config = dict(
    num_hidden_layers=20,
    hidden_size=128,
    n_experts=128,
    experts_per_token=6,
    d_expert=32,
    d_shared_expert=0,
    hidden_act='swiglu',
    moe_layers=[2, 3, 4, 5, 6, 7, 8, 9, 10, 11, 12, 13, 14, 15, 16, 17, 18, 19],
    router_score='softmax',
    normalize_top_k=True,
    routed_scale=1.0,
    balance_loss=0.0079,
    balance_bias=False,
    router_z_loss=0.0001,
    init_std_router=0.0178,
    lr_router=0.000429,
    num_attention_heads=4,
    num_key_value_heads=1,
    head_dim=32,
    vocab_size=8192,
    norm='rmsnorm',
    norm_place='pre',
    norm_eps=1e-05,
    positions='learned+rope',
    rope_theta=10000.0,
    rope_fraction=1.0,
    qk_norm=True,
    attn_scale=0.177,
    tie_word_embeddings=False,
    parallel_block=False,
    init='normal',
    init_std_qkv=0.0684,
    init_std_o=0.0108,
    init_std_up=0.0684,
    init_std_down=0.0108,
    optimizer='muon',
    learning_rate=0.0122,
    beta1=0.95,
    weight_decay=0.016,
    lr_head=0.0072,
    max_grad_norm=2.0,
    warmup_steps=50,
    schedule='wsd',
    decay_fraction=0.689,
    decay_shape='cos',
    final_lr_fraction=0.05,
    batch_tokens=32768,
    max_seq_len=1024,
    doc_mask=True,
    train_tokens=321100000,
    max_steps=9800,
    dataset='wikipedia_en',
)
Below are experts of layer 13 (counted from 0) of a mixture-of-experts language model. Rows are named router (the router's row for the expert) and show model dimensions 0-127. Each number is 128 + 32 x the weight over its row's rms, rounded and kept within 0 to 255. Numbers have three digits each.
Before each expert's rows: a language model's description of what the expert responds to; "comes before" lists some tokens at least twice as common just after its tokens as in all text. This comes from a sample of Wikipedia text that the model never trained on. Tokens count by the router's weight.

# expert 51
What it handles: Foreign name endings. Final syllables of non-English personal and place names, such as -ova, -ić, -ura, -ola, -ko, -ina, e.g. Napoli, Akahori, Tabula.
comes before: " |", "'s", " and", ";", " was", " is"
router:150094106088063163156100100116137145118103180161089135125155098139160118112116103148123138114104145156122156133126143118117109098195250110095110139085161165113088097107101080134116206149165192133145149106090122078125100119094172184155100173123066142176088157100110074088121139115153160140168109135159119152091134096141148140161125160147176054118163143099111132150127195091154128161137

# expert 37
What it handles: Prepositions and label colons. Prepositions such as of, in, by and the colons after infobox field labels like Nickname:, Budget:, Family:, Born:.
comes before: " the", " a", " The", " S", " M", " N"
router:118090102095098115178083078102208160105162175154099161130129144119161155090107106114200141114094197193117138101133161143119099150149159118133118079112163139078075119139140126157108141150161130132115146129073120133095119091086150160137104158088077154182091092095137127129111143079209122100143120177176129143083179082100167137147128180165165123149138137109116071093184165122148135170163

# expert 56
What it handles: Narrative clause continuations. Conjunctions and verbs continuing narrative clauses, such as and, but, or, However, moved, decided, spend, focusing.
comes before: " the", " to", " a", " in", " and", " on"
router:138141118087088137159104123090159204128135196134128129136162128107105063139128161136146107095132181172099160062106116151184151151172175041106123111100131194133082076082117137110129189162156125152091162162114120110088144066127126127103080146107093143138106122105135081121096173155144119105169146119160086140131128128088157098187142168159151117155165169092125076086165133095156172165095

# expert 57
What it handles: Verb complements and prepositions. Prepositions and verbs introducing objects after a verb or noun, e.g. of, for, with, considers, describing, gave, using, making.
comes before: " the", " a", " his", " that", " their", " her"
router:172126100039060104166092109079210199110140171136043143138156141102143155113131154098155149094115154143100184086136160146161097153183152097114089090135157142118084120136101143108168150152188131173125127151135143129089116091113148117077103157119091164123134083096112146110106134074173122128186169139171101143122158080151162147134095183171130116136179165083112112107156162127133141150140

# expert 5
What it handles: Numbers with measurement units. Digits and decimal fractions in measurements, stats and table cells, such as 7.3 m, 3.7 L, 60 minutes and 1.68 m.
comes before: " |", "5", "6", "8", "7", "4"
router:122112109134108156132086076126132160132154167176120143159107163111194087036126154123128146125101135123131118101130109120163085158204162112084109143107124149126101084123149133118161178157132122158116140188102081112091107069150140149129079188110106189154085093094143137140094176100184165144149156144143129159083122107130153160186105162116174067079118171107081129105182161115131193182145

# expert 49
What it handles: Verbs and their prepositions. Verbs and verb endings in narrative prose, plus the prepositions following them, such as received, using, pres-erve, organ-ize, with.
comes before: " the", " a", " to", " by", " his", " in"
router:146103116077077114174113089097174181104131168137093119130192148104174158084139153092168110108101150166113148073092148139134124147171161091074127137109135142106098130129125143143114121155205116180151187137119137091107091096140144107115101148108111191111087111087148138131069156122186109106167183140193094122090100091135148124164119193152143112168173204061122108115135116131186162150128

# expert 19
What it handles: Years and numeric digits. Digits and year fragments in dates, ranges and scores, such as 198, –19, .6, 189, often inside parentheses or tables.
comes before: "7", "5", "6", "2", "4", "3"
router:129116114131123173147099121106179167122108169173115132109115167104171130078142128060160151119134150111089148132115117149181108158177216114117100139110153156093112071142157082145137163144146129172079148198117100134126105092146130196106133202132127187172088122121114129130069148114167140120173102149162070117099097080171158171135125123140165065119156167097112124128211144121142169175161

# expert 2
What it handles: Title and noun endings. Final pieces of nouns in titles and names, such as theme, line, series, Brigade, Images; also series, story, Battle after the.
comes before: " of", " and", ".", " in", ",", " for"
router:152078111116045123175117087054146172111099198162138149122112116089120078095126136123191158127092162131084101097142124121124075107137173079100141094117125188079113073109166095144103124118144166161133176158096122083109109122101129156108088164094094169163097094087123139096101157158128130140217160181141156162119180114072162118158143149154164113150138152092115120102144154093174158111135

# expert 7
What it handles: Sports roles and suffixes. Role and competition nouns and name suffixes in sports and biography text, such as player, League, -American, -ian, brother.
comes before: " |", " of", "s", ":", ".", ")"
router:145115103138105128191075110094133138131130136177099146145140123137134091107107121120140169114128136146135133118151151134142088124172135059050101134127138158069101079132156091110133204121139134165106140138051093097086119038081207154132140197089117152128115114101126080081094174124156137159151134143103117158123124110153176149135117146162189146169099153078104067180157162135198142143119

# expert 9
What it handles: Section headers, row ends. Wiki heading markers such as ==, ===, "career==", closing table pipes at row ends, and line breaks ending sentences or list items.
comes before: "\n", "-", " ", "The", " The", " It"
router:142108123094121125203123095123127143061176153158100143164134174155171101096135100107151110134123133172089125105128114121127117101151156096107110088126162157082107067103145146138123169080147131152144157175094140122117088046092163166137040187137086173152121108027137151128102155120112134127159113145123081166129114089136176134156142166135154122137168174098099119103222148090182143113136

# expert 38
What it handles: Location prepositions. Prepositions and verbs in place descriptions, like at, from, located, near, across, is in, naming districts, highways and sites.
comes before: " the", " a", " New", " an", " South", " United"
router:179110100096089133189079114134136171111120137165120144125117199106137094099109101091131149107095202173105198124128150154125141162128148104081084107146169132102104119139136130116118148150159115116111174145091103120080071092119180171139063149093076154154103070088130131140127128092167118058218135175173127177115141110083160146153159136139156087136170143122109098111157140089171136193135

# expert 44
What it handles: List commas. Commas and and between items in lists or series, often fused to word endings like ities, ation, ing.
comes before: " the", " and", " a", " which", " but", " The"
router:128119080121117102142101099094165156125173186154147118146153138076159076130105165144140141076102162198129164091129128113172130163148199107096124095082126165138061104097150113150139181103136145127094180159082123118072129080105157158100108151109090158191101089069134108163141138107174128092141179085157104156092131109122196102125135127131131093151141126098098062149179123110118203173144

# expert 46
What it handles: Sentence-final punctuation. Periods, closing parentheses and quotes ending sentences or clauses, often fused to word endings, like formation., (1965)., Brynner,.
comes before: "\n", " The", " In", " He", " It", " This"
router:130089114109050132177127106083138151095118138151087121140122165111138111121146116113174142120136160192121137059119145116121113098186249068110109096101147130114078100126109110139151187123131117111125158139120104128110100091115160126161117170111087154187095100064122134100110150097154127124204117125139105157123102095111149147154154152135152077135129169078081123141235168099128192129119

# expert 55
What it handles: Media and work nouns. Head nouns for creative works and institutions after "the", such as film, album, song, book, music, team, church.
comes before: ".", ",", " of", " and", "'s", " in"
router:161098095113047114151077115053155135084096146184112160147157129091172111082146124118190165107121111181084112085132151094108082108188150107112127132095130176080121049137112096135159123101183155157088160151106127076120074074105167130143126163122115151156084132127128149111096196160148144134216133154166156135089107102133181108170143146175121128112119118112122114120146159130161130138177

# expert 60
What it handles: Sentence and clause punctuation. Periods and commas ending clauses or sentences in narrative prose, often after years, seasons or names, such as "2012.", "However,".
comes before: "\n", " The", " he", " He", " In", " the"
router:142121130110090124175133112098165199127138168169060174159140170142118071101152133142142094112134199141101154063098151079149066158156194097120093086110192127106132065095101113165146149123147161100091149132114108134103066116143163159147126165123073153192103116101135117150112163103137136148182083153161086152110128125146164153155149140172138115156146149085063078175171133118134149163109

# expert 52
What it handles: Abstract plural nouns. Common nouns, often abstract or plural, after the, a or his, such as conditions, students, career, development, programs.
comes before: " of", " in", ".", " and", " to", ","
router:166119089106048149144111112080177135119104149122127114139132141046131062093107182119186191096080121179075110084148117126110086125164139102083105149099152156093058092115126112123142163148144117161129191161111138086121053104136147133133113163123106170162057149120162128108096145169116154142172136145198130185127130104112159109172149162156111142152163133086079104106163124090134143119153

# expert 29
What it handles: Early consonant pieces. Early consonant pieces inside words, especially c (Qualcomm, Moscow, Doncaster, ocarina), plus list-item dashes and line breaks in infoboxes.
comes before: "-", "=", "ure", "or", " -", "ion"
router:113094136123077120188130109120150114109158155147109133130132147110178084082112104109101132092181202168064116106118185140154092113122172125091129057063176177154128131118163090109153169179131129115155177141111130112130106071126138162125133205075129155113092134108167099136104107135121165119133152163175149189099124072110142148165130154156161110154124190086120134093158125107196185107081

# expert 3
What it handles: Biography life-event words. Function words and verbs in biographical narration after he/she/was, especially "of" after died, plus returned, graduated, attended, worked.
comes before: " the", " a", " his", " to", " an", " in"
router:121104103073115153141108100123170188103123160135057149130145121110148153103145147125161110105150127188132163117092158167154131131174166094075073100119156140143085112127109163115138141168152145179113158111112133072106034093123125129086128153064100130120125129103160122146079171156171153124145140177178056171075112108110171090150166185156169098144198164096125106121145119083184154165130

# expert 45
What it handles: Sports squad and results text. Verbs and labels in sports club and election articles: was/were, competed, elected, signed, Apps, Cup, DF, MF, season.
comes before: " |", " a", " in", " not", "===", " on"
router:183102085116069117149094116127117208109127167175058116140121164152132107137110120114164160090142138165122144096153130133132092116167155076050061126113185116095106083129122108121126157129183135159110157138096121100079096066141208194127076174089110123127089140092137147106061130124141112146133167154137126180111121111123158136141107150197178095132149146133146072127167125111164185112137

# expert 17
What it handles: Table cell separators. Pipe separators between table cells, table header rule lines, line breaks, and coordinate symbols like °N and ″N in data tables.
comes before: "\n", " ", " 0", " 1", " 2", "-"
router:130136108100112134163132089098164134077166143147080133148146128139204088088163103112147129111091133139114129112110090099122116132178155139105092093129157189123120089094150135128115185169152166156116152158120086095101058113083161186143098198114118137124101110048116147106088132094111132128165168163127096151155090082115142143174121156186150142105156167119086102138242152095154194112115

# expert 32
What it handles: Clause-boundary commas. Commas and periods closing a clause or place name, plus clause-linking words like when, after, while, where, in narrative biography.
comes before: " the", " and", " he", " a", " which", " but"
router:121134108118085147159121103126186188144137206162056119138168156108122059140130180137114124085122175199104189081133122139166116155146197100100097113133156177123120085121114123162121164138140175093110139115078125123093109071111166180137117149113068147139089084094143124149118164124173151108140111111141100169087124125136167132147132152165144129138161142116057069119177151090148183192111

# expert 33
What it handles: Table cell pipes. Pipe characters opening or separating table cells, especially header rows, plus infobox bullets and labels like "Time zone:", "Years:", "==Personal".
comes before: " ", " 0", " 1", " 2", " —", " 3"
router:114089137113121137152125109067142182060157157162100140157179130145160099083119109083148123127116189139112157094138117150138132163140145085092083081083159189133091123115136139133142146142154185182122182183109121062106075066102191161144079184090127158167089109107097118154087162104137111172140117190132109129116127105084124157186155156155150091123119144093080100144177165122137180106119

# expert 12
What it handles: Years and event names. Years and season spans in sports and event contexts, such as 2011, –20, "Summer" Olympics, plus ordinal words like first and seventh.
comes before: " |", " States", "–19", " season", " World", ":"
router:101083098135103166185093090097151170068123148157090149133127117122156133092088146090176166118127173169103148088156161109161097152167137101114088135109212128085142042135154068142136163110140134117101173147107074063103114051132180156156079211125155118164109097103142106123112167153150120130196114137133104126102143131149145163130157138164169113099152123128079107105166151088129144164125

# expert 6
What it handles: Percentages, decimals, table pipes. Decimal pieces, percent signs, pipes and units in census and election tables and infoboxes, such as .6, %, sq, million, "for every".
comes before: " |", " 0", " 1", " 2", " 6", " 4"
router:105120135117113159139081081105152159130115140177090129144121125114186096074108142114134153109104129135105158123131113153139113189213158108076102101117167180154127129121155114134133182175135119169071150171120099081104064092134149149138114206070134144157114124052126167151065146089123195150145174123127107169141089091085137152166112143146196114113150123109120085115150146090157214131138

# expert 15
What it handles: Sports/election table terms. Tokens inside sports and election tables: column words like Player, Votes, Candidate, Turnout, position codes FW/MF, scores like 1–0, closing parentheses after country codes.
comes before: " |", ":", " 0", " 0;", ";", " 1"
router:154097138123094147149108157119139165110107110163100130106160108115121078095096152126201172119099133175084151134145134156110073109185163095050112127117158156111110089140119098139138149126164144124102174126107105093113065094107181176149137186075122129135082132083135155082083191133126110143169163144168133190111131045118157146178165144142196112115157136104146073119179172118166175162149

# expert 26
What it handles: Table blanks, time prepositions. Empty cells in tables, especially election results; also sentence-opening prepositions like In, On, During, By before dates.
comes before: " |", " the", "|", " a", " January", " October"
router:127113119118126139147091131127157202111160165113080140098142177077134124057086142128149136064125169175072142100134137118168085145172183129113073079091163112117079124127127128120143159131133117139064145178095151114105103092129173168143096183103131134149124124077148082129115137116136099102131174160152108168070142112142143113165117151149192055105153131101106111135206172099170189161180

# expert 47
What it handles: Nouns after articles. Head nouns right after the, a or his, often followed by of: chair, start, father, president, member, University.
comes before: " of", ".", ",", " in", "'s", " and"
router:177087124120107140150103108063179163084090145128100154126142121106148103045065142108141154125149135189077129114137118060134044164163126090119104116105147147100093069073151124137116170094137103216093161166088114097110079103140136149146120173085139197158133125092121090100131141152164144110163142166146124168116150106142185143146132142121121127160101124092075072128158141095171147129169

# expert 40
What it handles: Table and infobox headers. Header words and labels in tables, infoboxes and section titles, like Credits, Date, Votes, Species:, Year, plus blank table cells.
comes before: " |", "\n", ":", "==", " ==", " He"
router:179088139070060151134120086114144199122156143119130140127094158128158119112096139110186166107147151186102110075155148133125091087179171081074121110114177142111117091065112093111137126148152161125079175160082143110095118078098179141153116197062101177141084098122159099117107144089149081118104135173114138142127092121122162136125134190154147093147154127058124080153160151094151165154146

# expert 48
What it handles: Coordinates and table digits. Digits and separators in geographic coordinates, infobox fields and score tables, such as 45°33′|46, dashes opening infobox lines, Ch|ord|ata.
comes before: " |", "′", "|", "″N", ":", "°N"
router:168105133131083170170050107082127153099121139155136120113131174122205136089116121120162192146109127143124150114127111110168106163153176117072086094101141156104105095109129088141134165193115143128119146196128077123059129090089118169137087209091131184160106124101127155161123119099142123131169139166159119111060085069098130154144131154120124057133128136111104078127172142122168190167123

# expert 54
What it handles: Infobox line structure. Line breaks, dashes and labels in infobox lists and coordinates, such as °W, "Coordinates:", "OS grid reference", station.
comes before: "-", "\n", ":", "″N", "°N", " /"
router:160075109108111138186086104091171148070102157140118153133128188119184136075099113118146147154108139122090114104102122102109131157132147112110094102117153132099098100117105084134122163196135113151085176146095147156083085104119152200178093196108103205158065131087132130146089126115115124145170115181177118179116109037117159183177122143167114093147130139145112092126154167117177163125128

# expert 0
What it handles: Numbers in sports tables. Whole numbers and digit pieces in sports tables and statistics, such as scores, yards, heights and years, often after pipes.
comes before: " |", "5", "4", "6", "7", "2"
router:109072105135081165132116091137147167104121118162121126125117136121134113058124157095121164123125140126108139088152105149183042156175197114070093138139135108102113061121147115133137191148123125169092154181126091115104103090142137157160090200087114166157099061109096114140048147116148106120150136134142081147094111129145154165143124138126189051103127185087106121115168181123146189144152